From a checkpoint of a small mixture-of-experts model trained on Wikipedia.
Experts: 64 experts in each of 11 layers, 160 tanh GELU neurons an expert, a softmax router.
Training: 282M tokens, 5825 steps.
Below are experts of layer 2 (counted from 0) of a mixture-of-experts language model. Rows are named up (a neuron's input weights, with its number) and show model dimensions 0-127. Each number is 128 + 32 x the weight over its row's rms, rounded and kept within 0 to 255.
Before each expert's rows: a language model's description of what the expert responds to. This comes from a sample of Wikipedia text that the model never trained on.

# expert 35
Single digits inside years, scores, IDs and table cells, especially 0 (2002, 6–3, 1944), plus some name starts like Mus, San.
up1 [157  87  76 213  80  94 126 104 144 124 112 139 181 214 166 116 151 107 153 131 165 145 173 152 156 131 164 145 140 123 111 125 178 132 155 158 111  67 118  93  92 107  94 120 100 116 140 120  86  91 154  94  89 148 114  99 124 122 120 157  82 138 100 176 145 140 148 125 148 164 122 129  70 120  27 149  95  91  99 192 121 103  81 108 174  97 116 165  90 145 118 142 133 151 136 171 105 119 105 123 116 113  86 181 114  73 110 115 133 125 142 124  92  78 125  87 135 159  54 165 100 159 161  89 101 142 130 101]
up2 [197  94 136 115 138  99  66 157 141 143 103 192 104 137 217 137 167 104 146 133 134 137 146 118 156 132 130 110 151 159  85 151  70 143 134 119  83  97  53 156 127 145 128 154 116  99 143  90  65 152 182  85  81 102  65  85 117 134 109 147 117 111 118 132 141 147 139 133  97 101 102 135 165 135 118 126 156  65 141 165  78 179 152  73  94  91  96 117  25 130  58 150 136  98 103 128  66 146  98 123 101 136 103 135 145  76 105 126 169 156 131 149 143 103 138  83 132 116 132 143 134 111 142 128 171 159 119 150]
up3 [151 172 110 148 107 115 126 156 195  55 142  91 128 159 101 127 146 163 127 203 139 137 121 105  86 129  90 110 120 107  67 131 116 183  42  59  70 100 161 101 107  93  97  68 102 122 116 149 120 118  97 122 129 159 136  80 166 124  92 126 117 138 162 146  97 131 143 122 135 135 140 146  70  99 137 141 156 119  76 164 162 116 121 109  96 124 174  91  78 101  95 125  54 179 168 106 105 117 140 107 108  80 128  84 144 176 132 100 130 106  81 167 150 121 105  88 121 135 110  64  80 130  94 122  73 130 131  96]
up4 [130 130 101 191 118 117  87 186 102 120 122 157 141 160 152 146 133  85 112 189 135 129 120 158  89 107 155 129 138 122 143  88 106 143 163 142  97 143 113 139  81 145 117  81 106 134 148 160 159 114 130  93 116 124  72 102 168 209 120 157 126 117 105  90  51 130 121 162 136 144 136 140 114 129  68  67  75 101 114 161  31 142 127 188  91  79 120 143 104 170 113 140 148 171 113 144 147  79 136 110  96  97 110 104 144  62 141 123 198  96 138 189 155 142 142  98 156 122 159 134  80 105  93  67 102 111 139  80]
up5 [115  92 111 150 171 118 122 118  48 150 166 125  99 215  87  89  98  77 135 140 176 115 119 130 114 169 118 125 111 158 107  53 153 116  97 102  86 161 128 111  97 101  92 148 143 109  95  84 159 175 150 157 140 132 132 162 162 117 100 105 126 129 136 143 124 187 163 142 127 132 163 128 114 148 138 232 102  93  54 140  65 159 143 133  79 145 153 114 107  69 168 165 171 143  87 124 131 125 159 118 128 135 118 120 167  78 136 157 127  96 181  80 119 153  80 142 115 184 174 161 109 147 170  98 122 125 130 106]
up6 [161 137 132 140 106 137 170 132 173 161 124 118 136 109 182  68 124 172 148 147 140 151 130 131 111 106 141 105 125  85 157 144 121 141 112 162 112 152 125  86  51 121  95  85  63 142 140  93  83 110  88  63 116 127 137  91  79 191  75 124 102 145 126 119 198 176 158 107 159 129  98 138 141 118 101 160 125  52 125 136 106 121 175 141 117 173 148 172 129 155 178 126 125 148 150 123 125 115 111 137 123 116 171 224 107 145 146  80 112 159 139 109  67 139 137 206 143 141 192 139 207 129 102 109 127 172 130 136]
up7 [148 134 111 118 157 125 108 160  99 137  99 129 178 157 192 167 205  99 133 116 132 109 169 149 122 139 104 146  64  82 113 162  70  76 111 157  91  81 140 126 127 127 172 151 127 127 151 127 131 175 109 133 131  82 107 179 126 149 184 251  83  81 180  93  65 141 160 172  99  94 113 112 132 102  77  91 153 168 113 151 141 121  86 132 147 137 103 110  88 111 164 130 141  98 143 131 140 121  96 113 123 164  98  79 111 157 128 153 126 130 134  94  83 120 140  84 100 195 141 142 119  73 136 185 131 135 138 124]
up8 [165 112 188 131 122 131 133 137 181 139 177 121 123 117 150 130 128 154 134 137 149 135 144 146 111  90  76  76 180 178 118 130 160 151 122 114  64 165 122 121 132  57 121 155 114 155 153 115  52 145 113 175 119 102 168 137 159 121 165 111 110 180 157  93 122 138 147  93  98 124 129 111 139 144  96 149 110 103 151 129 161 112 118 145 162 161 199  40 111  88 151  55 115 101  75 131 109  97 133 122 137 115 114  94 115 148 208  91 139 136 163 193 158 105 208 134 106 125 104 118 199 116 111  86 135 185 137 161]

# expert 6
Nouns and the article the after of or in, in running prose, e.g. fraud, the Labour leadership, share, goal, United States.
up3 [164  87 124 158 133 109  82 124 152  95 133 188  98 194  93 123 128 108 131 223 115 119  99 124  80 144 111 110 124 151  50 125 112 142  79 103  81 104 133 109 124 120  81  79  97  97 128  72 118 119  90 134 141 129 154  87 102 113 100 106 128  89 158 128  86 110 119 173 147 156 150  96  84 141 151 117 122 100 148 166 139  96  82  82  84 137 154 140 137 135 108 115  67 147 173 108  74 122 146 107 112  49 111 137 172 184 119 103  52 123 121  87 157 162 101  93  85  99 124  61 106 159  82 132 118 134 103 141]
up4 [171  87 112 161 161 123 129 161 111 123 195 147 162 152 133 112 145  86 148 195 160 107 145 141 126  75 147 112 139 140 192 119 115 159 152 142  80 186 155 142 129 127 128 105 128 147 123 115 105 155 127 176 100 125  71 160 214 121  80 156 114 186 106  70  88 155 140 179 108 133 117 131 145 117  86 129 125 118  60 155 124 156 121 148 113  55 130  67 175 128 119 156 135 159 109 139 107 120 145 106 139 137 163 113 171  80 129 155 196 106 126 167 192 136 136  76 153  94 146 134  92  52 140 100 164 100 172 118]
up5 [101 186 151 110 199 134 110 131 114  88 161 126 153 171 121  79 127 111 132 163 178  97 134 123  95 159 103 102  86 106  76  50 183 171 151 106 109 139 179 111  88  85 154 138 171 130  94  79 137 188 119 120 120 132 156 115 171 175 130 105  89 131  86  99 122 151 142 175 118 153 168 186 132 173  89 180 134 109  88 125  67 157 165 137  96 115 127 147  85 105 159 170 151 180  75  99 145 125 109 119 114 100 117 126 133 110 107 167 116 157 154  97 150 119  76 121 105 156 188  85  97 112 157  88  96  74 119 136]
up6 [177  98 155 122 159  97 161 146 142 141  88 159 176 135 141  97 150 142 138 128 174 115 169 172 118 137 109 157 167 149 160 124 152 126 155 195 145 161 106  90  80  89  83 130 117 111 133 109 114  72 130  70 135 126  94  99 123 197 116 172 127 127 129  59 175 148 172 126 152 110 144 107  75  72 113 133 120  57  70 121 182 176 105 134 132 160 143 149 122 135 187 105 116 128 148 109 123 147 133 131 129 143 188 185 118 146 173 150  88 133 151 138 123 207  72 173 153 123 196 103 189 139 131 126 152 164 143 156]
up7 [155 112  76 172 194 132 113 142 165 200 182  96 142 187 162 152 162  89 170 125 178 112 144 104 116 144 136 211 142  94 119 110 134 130 109 143 114 140 148  76 136 117 122 195 117 110 163 130  79 173 134 103 108 110 150 158 232 163 182 189  91 108 118 138 129 156 178 138  73  79 128 153 100 119 154 130  97 152 141 121  94 116  93 141  82 104 133  74 117 115 177 108 143 109 164 121  88 138 136  74 151 155 157 126 148 138 135 120 125 120 167 104 116  83  63 136 153 141 134 143  99 123 161 135  86 162 156 103]
up8 [191 156 167 195 144  82  88 122 165 147 159  89 156 162 127 118 141 158 157 146 168 129 148 175 106 194 123 131 183 141 119  94 123 149 150 114  72 154 161  99 168  69  79 114 155 148 204 116 111 145 161 141 107 149 125 164 170 187 138 119 151 159 150  53 117 125 160 100 128 127  96 131 159 163 118 187 103  74 114 128  89 130 156 123 133  87 158  56 144 140 128 113 140 121 100 166 134 129 110  85 151 127 134 106  93  92 146 146 153  97 118 168 148 143 123 135 111 180 146  92 165 173  88  60 154 176 158 167]
up9 [113  83 176 120 152 128 150  98 156 151 102 166 114 133 137  57 154 149 144  96 151 183 168 115 141 148 125 172 160 101 138 139 143 137 116 115  93 142 118 142 150 119 186 148  71  98 155  72 109 166 100 128 105  88  58 177  64  83 132 162  84 147  92 114  46  66 150 131 115 174 112 162 184 160 140 116 124 123 130 149 125 172 150 136 103 162 137  99 138 120 160 108 180 139 106 150 120  93  57 104 137 136  73 133  89 123 127 131 151  49 113 109  86 181 154 140 174 151 130  49 159 147 123 125 134 132 142 154]
up10 [158  80  90 148 131 126 176  95 102  93  86 142 161 182 122 155 110 120 128 155 165 100  91 165 134  87 128 121  94  87 175  94 151  89 160 135 163  48 165 106 113 115  95 103  18 158 150  72  92 155 171 118 113  91 121 123 137 137 135 178  69 110 150 112 141 145 146 156 116 117 134 110 129  80 162 174 112 103 184 103 128 116 118 126 134 103 179 169 121 159 146 132 144 116 159 128 107 141 181 115 106 125 185 156  96 107 165 140 138 155 127 169 120 216 116 106 150 107 137 108 112 102 107  67 165 138 182 180]

# expert 28
Byte pieces of Arabic, Thai, cuneiform and Japanese names in parentheses, plus short words and prefixes like in, an, ex, New.
up3 [130  98 108 130 177 137  87 127 149 103 170 138  75 205 118  87 120 137 118 185 146 109 131 105  95 171 135 106  90 147  25 155  96  83 109 106  89 116 103 132 111 118  80 106 120 137 123  97 104 110 196 120 115 121 153 112 128 157 137 147 127  76 158 161 114 147 151 104 127 176 104 150 107 161 149 175 156 129 109 121 106 181 122 127  77 133 156 122 133 147  88 152 134 160 143  95  99 141  83 114 102  79 121 127 139 157 129 106  50  63  99  63 152 182 146  75  89 151 135  52 140 101  73 144 111 126  72 119]
up4 [120  78 151 157 128 117 147 136 116 118 166 129 172 144 144  93 126 112 131 191 125 116 111 184 109 117 183 166 158 101 175 179 113 121 164 158  46 146  96  92 106 127 135 113 122 158 192 124  45 167  97 150  99 106  88 104 227 116  96 121 113 153 128  79  73 176 131 156 144 116 147 105 109 112  89 162  99 104 118 137  89 149  86 173 127  97 159  33 154 108 170 129 152 153 100 146 126  93 152 118 120 106 130  79 133  92 182 143 133 127 105 161 139 122 177 151 148  98 104 129 114  98 104  84 109 151 176 113]
up5 [129 121 151 159 193  95 141 114  64 100 181 133 131 190  74  70  97 106 135 168 193 131 113 132 103 146 103 100  84 140 128  55 187 145  78 132  82 152 182  62 123  88  81 138 122 129 146 111 117 147 149 120 103 108 149 168 165 151 147 104 148 133 148 122  97 165 156 159 122 128  94 133 146 134 105 204 139  72  60 116  76 209 118 168  89 104 146 140 122 114 189 156 152 151 133 112 132 155 130  81 121 109 133 103 149 114 106 160 102 102 168 130  97 179 119 130 129 186 169  92 113 120 126 112 128 108 115 121]
up6 [158  85 135 134 130 121 151 127 133 110 120  97 163 122 125 111 117  96 161 128 164 167 132 157 131 151 139 166  93 111 111  81 177 129 110 151  92 107 100 123  85 122  74 148 128 171 105 114 108  88 117 127  82 167  79  99 125 202  90 123 123 128 143  98 140 187 155 112 208 111  97 119 104  82 106 171 115  51  48 100 116 141 134 123 124 104 135 102 112 155 162 139 128 175 178 143 132 177 132 123 141 123 170 180 110 134 203 140 116 182 131 163 123 124 105 177 233 126 194 118 174 117  93 106 144 158 146 160]
up7 [165 145 119 128 149 110  79 127  95 169 137 164 124 175 194 105 161 127 150 111 137 135 148  84  69 166 112 161 178 141  93 150  92  56 123 120 114  86 100  77  84 125 154 118 117 135 177  59  65 150 143  92 105  87 148 163  90 129 158 192 104 107 183 107 143 155 156  82  61 119 150 140  42  94 134 116 155 128 143 131  67 142  87 127 109 119 168 106  78 121 125 133 139  82 128 130 119  99  77 109 136 169 143 129  98 167  99 137 113 108 141 117  96 111 105 123 108 189 128  99 151  91 151 166  88 110  77 137]
up8 [164  96 127 168 162 167 129 140 128 106 211 120 144 176 108 150 114 151 120 140 165 174 123 128 101 118 112  61 181 170 138 120 124 165 123 126  60 163 123 121 154  76 101 160 145  92 151 132 101 157 182 129 164 123 142 128 153 133 127 139  91 141 184 112 144 140 156  80 127 148  92 164 112 194  79 176 143 110 142 131 109 100 106 146 174 127 125  54 170 157 105  55  82 123 139 126 188  76 132  79 110  88  83 118 129 108 149  96 108  87 188 168 112 149 109 124  99 158 151  99 195 155 116 108 137 166 171 141]
up9 [122 158 195 153 140 157 129 145 122 108 106 166 102 177 126 153 114 129 150  82  84 149 125 111 127 123 156 139 110 131 148  66 133 154  89 190 128  30 103 126 124  81 116 147  55 140 163 145  84 141 110  72 139 108 113 141 111  92 188 119 136  98 131  85 168 122 193 129 102 138 106 158 130  95 143 118 114 119 158 126  38 121 169 178 126 143 187 120 101 162 127  82 149 156 115 167 111 173 161  93 126 133 111 134  91 121 173 110 176  64 133 141  90 187 137 149 168 170 181 106 104 142  74 103 133 139 123 144]
up10 [200 131 127 136 132 167 157  88  44 115 126 124 182 144 140 137 196 135 151 159 118 126  92 119 174  79 110  99 102  93 133 106 193  55 174 143 115  97 151 125 111 116 109 137   8 162 136 117 129 144 109 114 127  96 119  96 134 149 110 147  86 109 169  97 144 142 100 157  88  79  99 118 153  94 124 131 114 134 154  93 108 107 107 116 134 116 151 148 142  99 132 110 125 129 191 121 114 161 150 114 131 118 206 124 158 136 146 115 134 163 127 167 113 178 125 121 171 109 155  93 139  89 116  53 165 126 153 220]

# expert 50
Digit 1 opening years or numbers (1920, 1,700), the pronoun his, and Cyrillic or Hebrew letters and name pieces like McC, Mac.
up0 [110 174 101 181 167 109 214 146 112 147 114 111 123 229 135  51 127 124 121 139 152 126  79  84  74 129 155 177 140  91 115 161 155 135 134 155  84 115 165 169  77 162  94 126 113 132 201  95 117 161 120  55  97 129 123 143 142 154 156 168  95 134 134 153 169 185 171  91 125 128 127 105 143 172 152 116 111 120 116 112 136 134 152 164  73  93 153 173 112 157 154 113  92 134 146 151 165 167 103  81 111  70 142 103 131  83 133 126  96 131 142 117 118 124 122 191 155 129 119 104 126  92 146  82 111  95 160  79]
up1 [128  69 122 232  63 117 205 124 118 144 127 137 112 173 134 128 132 156 142 109 134 154 113 181  92 139 116  93 141 156 136 112 148 153 181 184 108  82 126  74  95 122  78 106 130  78 169 104 136  94 130  83 165 126 175 117 127 125 155 123  77 111 128 123 124 129 168 157 200 157 134  91  66 113  34 157  75 139 136 165 131  93  96 106  91 101 142 210  93 179 136 107 138 147 147 118 125 146 143 120 110  70 104 125 133  99 169 148 135 157 120 127  86 131 118 164 148 115 148 118 135 147 117 147 105 140 174  95]
up2 [168 123 114 121 115 112  83 158 150 113 114 158 157 135 177 116 203 100 118 104 123 133 122  64  76 157  79 122 197  86  75 115  99  67 151 121  54  77  24 117  95 121  97 141 164  91 138 135 125 133 161 118  92 106  87 117 178 146 110 176 140 130 117 182 125 189 170 136  71 110 105 129 149  70 125  76 135  93 155 114 107 164 154 120 134  94 170 153  58 130 116 153 144 127 111  99  61 141  91 118  89 125 122 187 123 155 130 132 156 148 131 119 131 118 108 144 124 111 134 128 133 103 140 138 116 155  67 117]
up3 [172 147 100 163 135 143 112 119 202 132 188 152 110 172  80 165 102 151 139 156 177 213 121 146 117 103 100 160 173  72  99  79 122 169  87  68 120 170 143 119 130 132  96 115 113 120 119 107 137 102 109  99 128 175 174  91 134 127 131 164 124  84 162 147  93 100 111 138 101 150 130 150  86 150 141 165 135 125  77 171 146 140  90 119 107 185 177  85 105 137 160 168 121 208 183  99  92 132 149 107 130  91 111 116 133 184 157  76 119 111 107 123 171 151 106  99 101 167 151  61  92 145  85 131  89 156 130 128]
up4 [170 104 123 214 173 147 134 140  79 160 175 185 134 163 156 132 117  89 121 161 169 144 149 132 105  78 175 118 161 109 159 144  86 150 158 150 101 156 116 130 157 107 111 134  79 130 196 111 118 200 174 113 142 128 106 128 154 166 127 134  73 124  98  85 109 155 129 169  59 116 136  97 130 103  74  74 115 128 132  96 111 164  84 198 126  89 133  84 119 170 119 141 128 188 122 153 105 156 115  85 120 162 127 118 168  67 129 108  94  84 156 192 155 115 125 121 177 139 193  96  96 130 108 111 128 114 151 125]
up5 [103  91  87 142 156  63 130 132 111 120 118  96  99 232 102  85  99  98 117 178 165 117 154 121  93 142 142 107  79 153 135  62 124 151  88 106 128 119 166 141 115  95 116 121 145 123 167 129 126 186 134 129 154 140 100 173 167  94 102 113  97 181 144 109 109 173 152 157 128 173 161 121 106 136 127 164 125  75  95 165  50 128  97 119 117 135 126 130 105 208 131 153 120 180 118 107 144 136 163 111  95  83  77 104 203  93 138 168  84  92 162 132 131 111 101 107 166 165 171 157 129 154 123 106 138 138 120  49]
up6 [149  99 152 153 154  92 194  77 111 123 112 101 158 179 154  98 113 140 144 120 145 162 178 144 154 138 112 177 102  80 137  62 146 134 112 135 142 117  91  97 101  97  65 119  79 136 122 128  82 105 130  77 102 149  77 150 134 213 156 154 136 136 110  95 115 148 181 107 108 105 129 170 132  96 152  90 141  77  74 114  76 188 166 110 126 159 163 176 114 173 112 122 112 149 122 139 103 175 113  93 102 107 146 195 165 103 159  85 124 131 148 169 145  96  99 160 145 134 163 157 200 176 103 142 165 171 155 123]
up7 [181  88  73 130 172 107  73 181 121 122 137 128 138 177 164 125 160 153 117 108  81 141 150 103  89 139 121  93 151 153  86 155  76  68 131 159 127 115  85  83  70 127 158 113 148 141 202  87  94 159 173 136 125 107 180 139 131 144 143 194 104 130 184 148 156 164 175  94  69  99 118 186  90  92 165 102 152 130 145 114 115 156 105 149 133 115 127 126  72 165 104 119 118 104 107 140 122 117  91 113 105 159 115 128  88 146 134  92  73  86  98 119  74 173  86 125  81 146 150  65 138  84 148 149 126 106  84 130]

# expert 44
Two-letter word-internal pieces and accented letters like ø, de, te, ne, ac, ve, plus apostrophes and slashes in names.
up1 [157 143  69 224 112  93 135 155  86 128 145 117 106 153  93 121 147 119 121 117 170 106 149 141 151 119 163 124 132 148  83  98 140 100 108 178 136 145 129  77 103  66  79 163  99 115 169 104  49 124 137  92 148 146 104 123 116 130 116 138  77 133 139 176 166 136 203 137 137 117 111  98 102 157  84  96 146  95 145 126  96 151 112 103 131  70 117 181  83 102  87 135 112 111 128 124 131 211 119 105  92  93  86 115 166  27 115 125 139 157 137 165  68  76  84 103 161 155 138 167 112 138  97 104 128 115 113 113]
up2 [187  92 165 154 200 105 121 203 127 118 150 138 124 173 168 104 184  42 119 134 114 144 148 107 139 137  76 115 167 164  70 133 140 142 108 146  72 126  83 140  75 112 100 183  92 120 148  94  66 119 176  82  98  88 100  91 147 134 156 188 117 127 158 103 136 175 182 123  88 122 107 144 122 110 127 139 133  78 124 127  98 185 118 136  79 109 117  84  95 154 149 130 147 128 121  66  89 177 125  87  82 105 151 129 102 139 174 129 157 149 175 123  67 119 119  79 137 156 161 103 131 110 118 122 130 131 141 141]
up3 [124 109 115 182 197  91 104 143 151 111 184 120 150 205 118  96 151 125 140 176 168 172 103 137  80 119 105 145 106 100  97  93 143 130 118 114 111 117 175  56  97  62  97 172 119 143 166  98  75 151 173 118 143 105 116 128 156 143 141 145  86 111 147 144 139 143 177 134 136 160  74 132 100 142 107 128 135 106 136 145 133 143 124 148  80  88 170 131 110 117  85 106  86 146 158 134 109 145  94  41 142  60 187  77 164 152 149 113  76 132 142 128  99 111  72 142 111 132 146  55 141  85 155 102  81 173 119 102]
up4 [151  53 130 206 142 119 117 141  48 151 147 128 158 160 123 120 114 107 149 167 155 126 143 142  83 116 144 144 107 171  71 134 114 109 122 151  81 129 170  93 104 125  89 114  77 163 250 112  86 160 120 144 104 122  93 143 211 162  77 144 106 155 104  90 144 156 164 130 135 117 127 150 110 118  92 134 113 112  90 113  97 138  90 179 147  97 147  83  94 102 102 147 133 130 146 154 115 134 139  78 122 152 118 173 137  53 125 112 128  93 143 179 176 147 128 113 173 126 117  99  55 120 107 112 128 105 176 114]
up5 [123 184 148 171 175 101 125 110 122 126 143 104 171 202 132 105 141  85 135 159 185  76 186 120 116 143 129 155  87 133  95  98 135 136 140 152 107 118  88 119  70 116  79 122 126 131 155 100 117 132 115 156 139 140 160 136 152 121 113  98 124 157 124 120 131 168 182 122  66 160 124 156  88 111 155 206 167 124 104 131  28 130 151 158  88 167 146  87  95 145 126 141 161 163 127  97 138 158 180  79 109  82  63 119 161  87 113 161 140 123 135 164  95 128 167 113 113 202 153 104  89 173 185 108  89  93 133 108]
up6 [147  94 152 116 146 102 161 158 117 111  85  74 179 152 165  62 104 130 153 152 100 127 186 159 125 130 157 155 122 115  94  88 141 146 117 181 157 125  95 112 112  60 118 130 140 170 140 101 127 109 157  73  59 124 133 123  97 231 170 163 161 152 118 103 114 198 151 144 184 155 124 122 142  83 130  88 139  37  43 113 122 173  90 121 140 127 141 154  97 127 154  99 154 156 124 131 136 152 117 113 137 107 126 176 144 134 151 152 132 148 139 111 116 169  95 162 136 110 148 153 138 118 146 109 188 211 130 122]
up7 [175 108 145 141 176 129 117 137 128 123 145 127 148 190 137 163 191  87 151 129 155 168 152 118 111 147 105 146 113 113 109 131 109  61  96 130  98 103 147  61  80 125  98 156 103 112 167 137  66 190 185  83 142 136 118 141 205 141 122 189 122 122 134 135 133 163 192  88 102 128 146 160  98 116 154 171 176 128  98 123  98 196 123 120  96 113 143 125  76 104 141 126  85 103 179 164  73 145 134  66 135 137 171 170 127 141 156 133 145 111 149 137  67  99 143 111 159 147 150  74 133  42  91 119 153 115 110 138]
up8 [140 189 148 171 201 123  82 127 141 136 182 129 169 189 171 116 119 124 157 118 192 134 119 136  89 129  95 107 148 157  92  30 128 116 101 150  78 140 147 101  90  52  52  96 125 103 160  95 102 140 187  95 142 151 140  93 128 162 151 145 146 157 136 129 156 114 181 105 120 139 107 156  91 164 112 119 107 120 111 129  64 146 143 108 117 122 133 116 147 127 103  87 117  97 143 160 159  94 129  45 153 108 123 110 113 133 186 102 150 103 144 176 107 131 167 167 129 160 154  84 169 112  93  96  69 141 150 145]

# expert 24
The 9 in years like 1972 and 1966, and mid-word fragments such as Liber(ia), intim-id-ate, Doy-le, b-uff-alo.
up3 [173 144 126 155  98  99 106  99 179  86 179 103 149 140 109 103 129 127 116 187 149 176  81 146 139 140  95 167 170  99  88  93 144 172 133  86 148 131 130  54  85 110  91 146 106 135 129 130  93 134 120  75 120 133 128  83 153  85 108 121 121 116 177  72  72 120 136 149 142 106 133 129 121 139 147 141 153  93  96 159 152 150 122  70 103 122 171 105 106 135  79 120  77 160 186 154 125 148 175 101 110  69 150 101  94 163 175  92 162 139 105 135 176 174  57  59 123 154 124 110  63 116  68 109 104 136  86 118]
up4 [167  57 109 147 127 140  82 141  58 151 164 155 158 133 115 137 175  82 128 145 167  87 120 175 118 113 125 143 164 144 155 170 100 159 161 116  82 177  93 116 117  91 151  85  73 199 134 185 138 127 124 116  72  99  62 124 186 154 142 178 143 104  88 143  80 100 128 160 140  98 136 152 151 101 135 118 147 100  96 120  82 126  76 169 135  69 141  74 108 145 165 156 168 155 104 152  84 119 144 113 135 153 113 165 141  93 136 120 155  98 143 181 152 124 115 130 171 107 154  92  62  85 114 112 134  97 156  77]
up5 [108 162 129 167 203  86 112 113 106 135 130 172 131 218 132 146 111  56 151 138 162 131 106 128 112 144  92 126 141 102  98  77 148 124  61 122 144 169 122  91  74  84 118 143 104 117 122 130 148 171  95 101 144 171 120 127 207 140 114 111 100 145 135 105 117 133 136 150 137 108 131 159 112 135 140 171 127 118  96 145  20 162 165 162 101 138 112 128  66 142 132 146 148 148  92 157 148 108 180  70 133 114 127 120 144 134 167 123 142 124 195 103 131 116 111 166 109 212 176 140  43 139 122  80 124 124 149 105]
up6 [187  79 109 152 141 137 144  93 122  75 124 101 165 173 118  81 137 131 172 177 114 167 159 168 177 131 131 168  80  82 121  73 194 151 136 195  80 150 110 115 114 116  63  99 112 136 126 146  75  89 139  67 143 120 117 143 124 210 123 117  92 175 120 123 123 106 146 114 198 136  81 128 161  96  92 127 134 106  80 152 119  92 157 125 122  95  96 133 152 160 132  88 115 145 147  96 151 172 123 103 110 118 127 213 140 141 175 126 139 174 151 107 174 165  73 161 144 127 192 117 133 140 125 123 153 131 158 145]
up7 [152 129 102 178 203 113 100 168 133 175 174 140 148 188 126 106 215 123 149 117 133 158 133 165 125  87 133 145 149 133 116  75 141 101 115 111 108  99 112  78 108  70 101 116 121 139 212 129  97 132 133  92 111 144 146 139 172 143 150 180  96 113 164 146 123 153 193 172 110 124 101 160  91 125 132 109 179  96 131 152 102 169  98 156 108 132 157 100  84 126 134 100 110  94 134 138 113 119 126   8 123  95 176 139 129 115 139 133 190  88 158 174  74 128 105 148 137 133 140 101 127  51 108 111 106 144 157 122]
up8 [144 130 141 172 167 100 142 141 140 130 167 123 191 177 125 145 140  89 139 118 210 165 143 151 133 130 116 132 190 107 135  85 151 120 146  98 124 123 127 106  81  59  69 125 107 116 164 113  62 134 137  90 134 127 182 104 153 160 168  93  85 128 153 127 130 127 153 137 116 127  77 171 105 142 161 149 116  89  88 125 145 172 109 165  96 123 166 104 139 127 149 108 106 118 126 157 125 108 121  31 131  90 188 147  93 100 158  72 153 104 212 183 128 129 161 151 132 141 145  74 127 161 102  36 113 152 132 129]
up9 [ 99 126 179 195 201 139 149 118  93 136 105 192 174 193 117 107 137 112 139 115 161 161 131 121 105 123 138 114 106 118 128  88 136 156 122 154 125 130 147 132 129  64  67 111 127 118 216  79  97 135 189  95 122 128 113 115 155 126 125 116  87 166 171  60 120 113 170 159 144 124  65 130 119 107  90 125 118 109 103 114 116 200 105 144 124  88 114  93 140 135 138  91 154 132 124 128 166 122  98  47 102  82 135 143 137 116 186 128 135  75  97 123 154 189  96 181 165 165 141  77 121 159  94  93 123 144 181 117]
up10 [178 110 118 144 128 141 149 108  71 124  97 131 163 151 137 141 117  88 129 132  74 125 115 158 153  85 116  85  83 133 117 113 177  67 134 116 100  23 133  97 116 131 107  96  43 133 149  74  94 159 141 137 122 101 172 101 129 148 149 158  94 112 166  75 124 149 147 128  56  98 137 129 132  70 121  96  89 147 164  95  73 122  82 107 123 123 171 160 174 131 105  85  98 165 168 115 114 127 182 124 108 113 163 152 111 151 182 126 105 163 120 143  93 199 116 108 122 102 151  76 113 132 122  63 113 142 123 190]